Below are experts of layer 8 (counted from 0) of a mixture-of-experts language model. Rows are named router (the router's row for the expert), gate (a neuron's input weights, with its number), up (a neuron's input weights, with its number) and show model dimensions 128-255. Each number is 128 + 32 x the weight over its row's rms, rounded and kept within 0 to 255. Numbers have three digits each.
Before each expert's rows: a language model's description of what the expert responds to. This comes from a sample of Wikipedia text that the model never trained on.

# expert 29
It responds to: Mid-word foreign syllables. Word-internal pieces of foreign or uncommon words, especially accented letters (é, á, ė), such as Vivek, Paralympic, Etymology, Bălți.
router:148126141061114135152207186139153124095140123088142102109158129031115144077130080142185135104137138120120144126157061141149108137138128187161098152108098146139125084111099129136106118104085158185156146106090147047113117135108100131190111133166141148114152130113118149200158127116130111094176142135137075116176089105024134130088080130159107102115133073115194140120156115076148122124076
gate0:111105110061141145155144117188131119118159167117134139113146144111132099024167085173180146146123127128117063118104120145117150110153130108094099148190051150139169100147059154084109127132158149156107079150150113101134134146088205064148107152132116130064145153178103125093100185141125118173200169118131108090073082122091091150173085140163107120153129095148122142138123145122151083070097
up0:121161174178118103179128115114093162114136097140063095087052121118126175149119172094125093126156139077106090132132121133152070149098185156141224139143136140155162127108141116106121147106126157153153098130113120082092155131125152166158139118098116113123102104107090114135103151150091157170136172098083154128110170161109119167154112138109220190138045100181146124122114130161116107044130
gate1:149098178080105142133122181069169190117086105075136151152155179075183132149123121141101089168106154091114125158145135123122151126091114096197069121146126108192171148102083158152135138165102149093122130190110171134085153117155097154140126147104059125108153158191171123100171117108109127113131170122086125132127137144129102090088181110165093116136116149136137107122133135151137099154140
up1:137128157080168100147168167079153167107117098037129131168132150087179152091075136133172145150112168142130152185163082185091137159135128110185092164084074133142116210136080189125162136149107086159124110171143129099153180088127121145091067151099129122153150103143171105103195115134075129108147179140082077130061113081120110070109133136160156077141093115121043121093090081130096125179115
gate2:132128163137142217165135133069152140078113096144161101112084186153133175124129084151147148064109147134089162067114149145037095077160097109131104143090158135154116136104174164133103121106115138154124120112113139160216121151184162186131075183129118142122158130131079149142142067141126160141097060175132148177129077133136107134149130147182111071097102094078153157132123113117136088143177
up2:137136172158123133103146126188104134170127165152196151119123182173123180136080128090141146136120142135140153113148221151106153166171191086091143142110102173070106157112164125112105088107116101095146088022105138071107082055119138124078109134147145107125142103115198160150094139107161190144093103079113149121181091138116084133131118129153199126121145138115121125174149108179129139162166
gate3:116164183101104096118154164084174085166146110160103136167144125110130128098139137145171206137158114093176150081097083175073114128193101133083126092088089093086130151123117132094180126155071126085131092168077129134117130176127151121129093083127182177138134131075125142130160121121097089100151086125149124070117113136105089115152128135123101084159143065106171129117100146085068104162088
up3:124157118160099149123077115130139181098085143186094145098043128168112126123134126128104073072109172149125123143192124114119110138057156071154130153117195128096125173174157101113110099118173119146132157086188190133168184137083146171085140158146129103126133144137137123090073138154136141095142193117125116129129152131111192157138122114088180141099110181111052070186163120127061127091182
gate4:104106124118131163132140113122135099095139087167146121057125140117143187120108174102117163162133087148148136170110099155138098131128158135155101152111156107176127098099088158102143107122101167127162174080187147159131118093091123132110125151158119132056132163138119103101113154103127110162155129102106073142152159126116155129088150186135195093100084111050155116104078122151149149080073
up4:110126121105085123183116120087142098085172107146169170056102148115209186160109161146101117170130086124144100111109104183152125161065109121132130168142138095165146086140132130116143114149126179120167142092186101211074138155107083143133127147141127121102118159131135138088116138105159092154123042110154075136143190109146154137128174216147154109140055098093074111117092135148124117105122
gate5:085077133122153138146089133135080081146086094155182149068168157092156155101144080126142145144116147104096136193082138102151145152113109108153066059078103179175119105133131137168062111126116165126128075140093183112105090112107145159121171097108110060129109160108112142124158120157197185112180108138125132151135134135135119158143129129133126146145162129119135179115166106114130160113119
up5:150091175140125079108071122093077096160061197154108104085118154155105161051155113063127238124146090121129073148154137144175107110159132144115143091100088165127178138078098149113093104148145096151168093090101113063157170077121129182104110092119134074122117160119192182124138169139147169091116148093161143139147116132144130105122074080146118054164098159103126139182187108157114104069156
gate6:138129092152103081133106147140098154122147093144146109088092132119150042144142146093141105144155127155177097149144115172159143151091114180147096127231084126147139116182124118094196138096137174183145157143109184124137084133110163166169130131120147157102166109113115154102158128166123143239138112150127077085136104186120119166124137071112126098158080065059151181198093146107157144065103
up6:134140119154160153119174148122162130143110112090120169122150123127130129116134106184133195098102075128158143126111155092139085109150142022126136115122107146140102203137095161129135102113180091089161094098167112158144080124174182134081180169153220134177143106113133151147123125093192115071146074124130175175100157116141161120126066174079129106116108156208093106078124105131099166131129
gate7:138123105144109167206155108158107136110148118203133144146078125113108107130167125149092037151059145148093134197100128139097175176101091138113097097175113122139085127114158166151122115093162166148138120091119160086155107140049139125126092149116133136137105140128155140133128143142156127087127131089166083145131108109093103148155171156152174130136106103120087121154087136179154096131165
up7:141093118118118112150111109124119045125157124058143121122174146128126169124139168147104237165177086188117136067125079140120180099164157103151087182135099114118150147127117166120197150129079106158061065176122100152162158098170145126112136130119168090137133113116102090129084154135122090185129097115143140144134118163142114106157117090153110068164141067169161109102110084155160133092069
gate8:108156114085162132143118165142121133137142137157143178067112132096132126083153124129120181168178179106083095127160101189089149085180104163174138144142095100125167146146111070073124154155104169169109183136144095110088124169173134096148113141195081088099104122152089130070102074084152131133130118175167146162155119084148089092162110214097171134138116129114072145133145137149169112159121
up8:148104120188114124092101124083135125120079186117122161165063106163119210216105121103116136120098191134213137122166093131172090114108087097036117065115160117114123094129145165177142090116136110122156148158090154216091164130151131161117143136129139139113159134149152122150175167170118072140167092089081189132110176160160126196142120118098122083156098148204136068099166129119163130093183
gate9:182138105070100096137124136191112097156220145106164121084152091097124138088076110106134078139135122130099120141189125128111175153138133192118134142151129135134131085134150135143106124113104112115139151087109143081101150111125118095137154086071135159138181102204116160168148102084087141104145126116139097104114045185109060141114105127126132139131111120131151150114140156145151159109158
up9:153190123138182132153080184103118123134132186061140141072159123110180110064129100118161170173168110118123122101116129151119142145168129132179113117119145094212079109095159150101069149072145144145158077115144141125119108107167108093169135135206087074124130141100100151126184124135109139106155095135134081125072124171136097150114119106134191131087114143107171169163131142097129118115135
gate10:133136065141161103141156157103138093105126132129115101122049134126138113091125159088117077141057156126101055139139163146170173133180121121123136069130126115125161134136155141140092132108141155099121119100075136134108102137167176151170127084090121123094156104151144208148182073130093135123118114135104162127081130171115118093127115132166123146161145085095118182166112166168113105066131
up10:115117122165093185078124059135162127191165109091175133138187082146090134135143156140126155105111150146096151104070199116077125162108158160089173147136104172168138165098128094146112131142086096070127052111103111150123133062149161129100131142155195153116079107119142134085151106124114140179152101092128116092170128158129174109162124131091165102135158164146147181066114088116106123133172
gate11:092176185151109125111138188128127164114192134137137144116101088175143152128095095109091137100124128110134177158139166150105098082111141053140193170093136082138147132117091121198105114160192154171142131108149147101104125131103137130118152149176118142162186160129074130107096174156140130190141188105135136130111171113086140128120093114115167142112090103104156148183110145108141111087151
up11:104041052135124105154102104159102106146021102126107128094200149086108104147179086154137139069165148139177106090108091140159159115168120153090120116134085163114087066107092145081139109083058144129120081139086092126163099148149106166123084105140106161119098179119178136150190146128118097069144135169123088138170128067110103188156133178152064135106190104135128131125156081122140181109101
gate12:096153201156132164150147093119103114135172138138164106101130108122154150039119113121160117073190129071066137114078089091097107160112143126152174160123133177149150152099156095126106143178114131149143112115126102086117126170160100137189149129100117057089103165075097173094109133110128154110182097140103081190107078134113153124131191127146140189151154133121108130107071135195172112158088
up12:106111143107130132146163166086152154145088120066138125116100155134148133171045130096143129134147109108120109132109145060114149112114111170172111190101144162099149141124110117112158118141135137159145125153163127125126117137154078121141130085170157140171141182144103100132131171133148092100139162101081143146129121158103204117212121166132163168109115152117122087090191143126140122152145
gate13:147130169165125123160145168041148173089108101123134164147119089048157125174125146183104129195174094154139112136157102071168133133103138122102106107090166179153084203162133126096127104106167121126150111169135132137123127139111163089133111120080059133136155146144131132116149063128098164116129148114135098140067150103063147091183188078169151133188183077158093113117198141099122113098144
up13:087115105101158115145140096174147151182105166143166136141142101126131114101136132122155150113081156070123120152122150138118113178142191148118118125119101154049092107104046076090153114093043118102129133097098167106108106122148078094113225142091106090108076118136079074085087143112175139093182154144163134148154110137107154154112062113080124101067086079102148114143093107107107156135074
gate14:110069170155084180127206155121091181124094157109196088147128139096122126114139156117091170140074076143087121113123082111044095124163175111147102071144135145123131143097113169142144129154159111165134202146157141081109064180169092162109123117119177099069130157151137117121158112116149144123120087145203081114119072107119112120118138047158130162184128116151117136105138139147205096083121
up14:151137107124143104108146101074102194129097167114120086105155078084150100139123120097080165120104087136128112032135152055094136089178116118152098133113143150104128169155112095085121108155083116117129132140127163137111120131134113094127131135144121103085070133130153141185155107105038106069199150184119125139157081138117101111109142157175067103115113098086133118088144145126095115094165
gate15:145154131088106151108071111165173056158133113185112152120116106118140160142086136145101096163095087120101030110095114133108178144131115136171125086129104090104159147194142128107173141118087152134090079093129091143142159140162081147136076094106191175089099102185094159146152138102083150106110154119175219109161091121127063057085118140147124081100126118093101116134142185131195076110137
up15:131111173136110168120153122111147081103135041128126103113177144074090138081116119157095103133148117135082118128105079093089109170113167110202119133144166107072122156030130143143102125130122150131053121099139095112155145171157083109147149147101112121119168125140102169122106113067159094137166081067157166125114150145104137049151139105124059170089135145153150097162145124178146119181092
gate16:085128118135135131146105205121144112184069086141163173202147110127166126132169148115106155148080125091152159131147128060116128173144114056172138138126100059130175105107206124081100146149124112143067152137132161039113085144113089105179114058096124057110113155141109112152113176142086097115162080134062150161073141190146144173140131149146147160112173122127136149136135144145098091140158
up16:104112156061183085088130146162111173097148145187098128160131201136137098136135139096096090104096165120110098108136129086150133105072120128139152160082095153121099066114108116109104101148105163147138120177130169110064108136143052158159072152089128125152127187161133112142128127146118104172124121116078187112124142175122198113119088112109117161107137069128127121080186164192124086119141
gate17:101086147095167146151105077078129118137203152152141112113104131116101165112166096153116079096147175226111125177081093161087146108122100130168078140132132122149056157162139155090136139186084097061076093078068133168152102140083116076132138172163171129036115089118148083067146138101108112120119125153185119135169149126120080118150149103137167118121063075122099166106125131185125106107146
up17:109184160194182112169144113138153074129124117157151110125134104136099100105157148179146130142150100130151113088151163135083127117149146200099154114118171123137091107127139160141139145162099144103095099138057092128073132175078099163177121141140157187093137114159133084083110170110089117165110172182104059079128114121114089147133139116174153117132099145097152165099115138163130088074089
gate18:115118118093110118174185143101072153162151100107175096079138143129138147097140114089151122108138162062140175143144111126079177112141131149141103159112133118117158070139112150126101143076156186165062087092086164069144150146106137169168112074158158115118184109123095107114185138146175115137137104104088101101114132135120200175103133121112182133186137104160117180045085130132108173090139
up18:066131111078116101114186089123127148176150118096106098145170153104085152091064151117132132178057128105149152163160145045064176136115083149158089120117165101104142121165160118116144150132104145119128111085105091103140139146108102146147141079109134123035168061138150079119152109110113106121136038135122157138109134132136180110105160089118185135142145116112103152038097155159130153134177
gate19:129135149095156231124091125120112092133137144078127121149182184117120086071085114139207094106073106163075147107110110167156105204096112064122142174155109129149126102130195116129141102070089117121122136088133134141149168159100109102110167111126070179133166163126109133161120123136087145102154156112132123074113184140109241143108153169125119165166116158144105058170120106156160170147106
up19:114184116197107132103103150090103137136105135125124094146103159163160102155185164140113109105129177144137147128069128170092172121172127059165088132144050108101191116173135182083175125121149162117143171107136114102132124138160155125064085098154093082133133076054079129091161068125136144184179104156126148139085168175154124174100139107135127090096150153118229102130141097135079126075167
gate20:133149142117113104140154118188122098133106128131217136136151103070179221131125109136181125080186105127107084168177122078151138115139148138148138104126078170041165116061130081101174126163163110153133142176108112077104122106162120107145151111087086108147097171133113168147101081124121128156156057130153158103128131140096137151084160097175141142133145125161158184142134149108117148189084
up20:210123120142098100112120171103124127161121174197042133150118168145121125140140205120128128101102142148142128124106152139151110087154079182122155122118101141157105133152147109205132123118087127106177047151158096154158102138161115114141148173212103167115162110161132111112168095120119122103060165173102101124117160119125102101181162109087113133140083114090096101117138092173156104126142
gate21:141145154112153134122109126145162171129175169135142096189156108084140103177096137115184122141117074191131151163100153194117109131104140092131110145109129133110130125123129168098188117079107072132153182147152146129115141078115139094098184116134107112139161133109145138091166170159150146114176064130170093071158144121129190108099154154041163140071154128136138133086112083081111165106127
up21:197128115127113125120132100148120104153129166182103127090054173146156116092141139121155094182115206098163141083122079142139139148130098141148155055158175145148084146150127087098123158139128136150146097136139091153155123191155144136136119136170126177114080117097124104143154097103082158136081176142109153130063099140148086171136116080163153087119060114083099094159122110132147105132135
gate22:169126151090076144069105164192097118132125134157096120126097145124124161156161094146123116143143148104128063146092132113131128122059096141089133094198162115098154164155152151115179095140176173152150095156130091135102142105149127122157083134080084172153081153079139163081154127098118104171093137087173181122119124136114164154168185138192091120114104112082084119121146132135119106120148
up22:111097106138088118091182163167166118161111154132157148077121124124139117181152122138090137118228089183068091165107207127120140150052119131150116101139162154138158148097163122084159110081168168159173073120070084115127117093156128143120121089097122113130108190077066177111102114072089144105067138125128147135142139120125140180120131135116130111105138131130158142080130195152075057169169
gate23:095144149129077159074132142190120116115146186093162123189144177111144083166094081130133133130084128136122159117158140147113128134131084072160072081139190132088067156134087070130122100146052136037136122161126203115098169183085112104148186094134090127146158183079152133098156131102137142110153164156141117080126127185101131093121144144080095104179103066130176112130167114094145113155196
up23:114066154154110142110111127153110130051138167148133089128162138119108027175151098147147140128124093125123126152076125138188117149074117098176132139130179098085160121148082095084142114112089180092100170155132151163107152160049024065134171136116137118108123149129153075098080151184179110073105145104154123104103168081153146115065139163139086113184118107144082072159134177114157156158117
gate24:119154138219127185160098138055178079129114174134152143134164142126169065116116129138112087046111147125136121126134172099109133105148141136084120127101147121086118180120155042067105161156117124127130117212122152138143079137123138164130144104069105180097173185133098130095120092131101062104093168120144119156161146128109118119159103156220157122124146141055112079133061104169158130127208
up24:168163152110151108148125113117087103126188136094151153136108088147075105120099087132166071124119144151124097059102155171166114153138073139159132086141153133172117129164174166140050134179115126108130094181097104144125101155139169139111175113079112153074152066188116159114169158138083166132143197117126140122122132130113105063141066157067106123054170049184150117152149112119153146132110
gate25:146130186137155168165146121142178142068106101091172121137146082105065122067176081159188137135186145128110129086134119118114129172134094098072103140132117091157155163187072164112139130154141116128086091140110124147134166128137108131122090129161122155098132128137089105104158139132153115103193117136192074095073136125096093148172124170141150096183088054120139136065094152070183134155130
up25:169082157076109171100222105114094140057137157117135150133118147082149158123200101128172152144111168098139194141105097176077100130177105187124144140084126092115145142149116111120131148174115117164095193150165044107179175123123134111167162118113102096085155155174089099140147188089108127160167162140139134208069128092118115091179093106098170086099099086138172120097134104119154086170179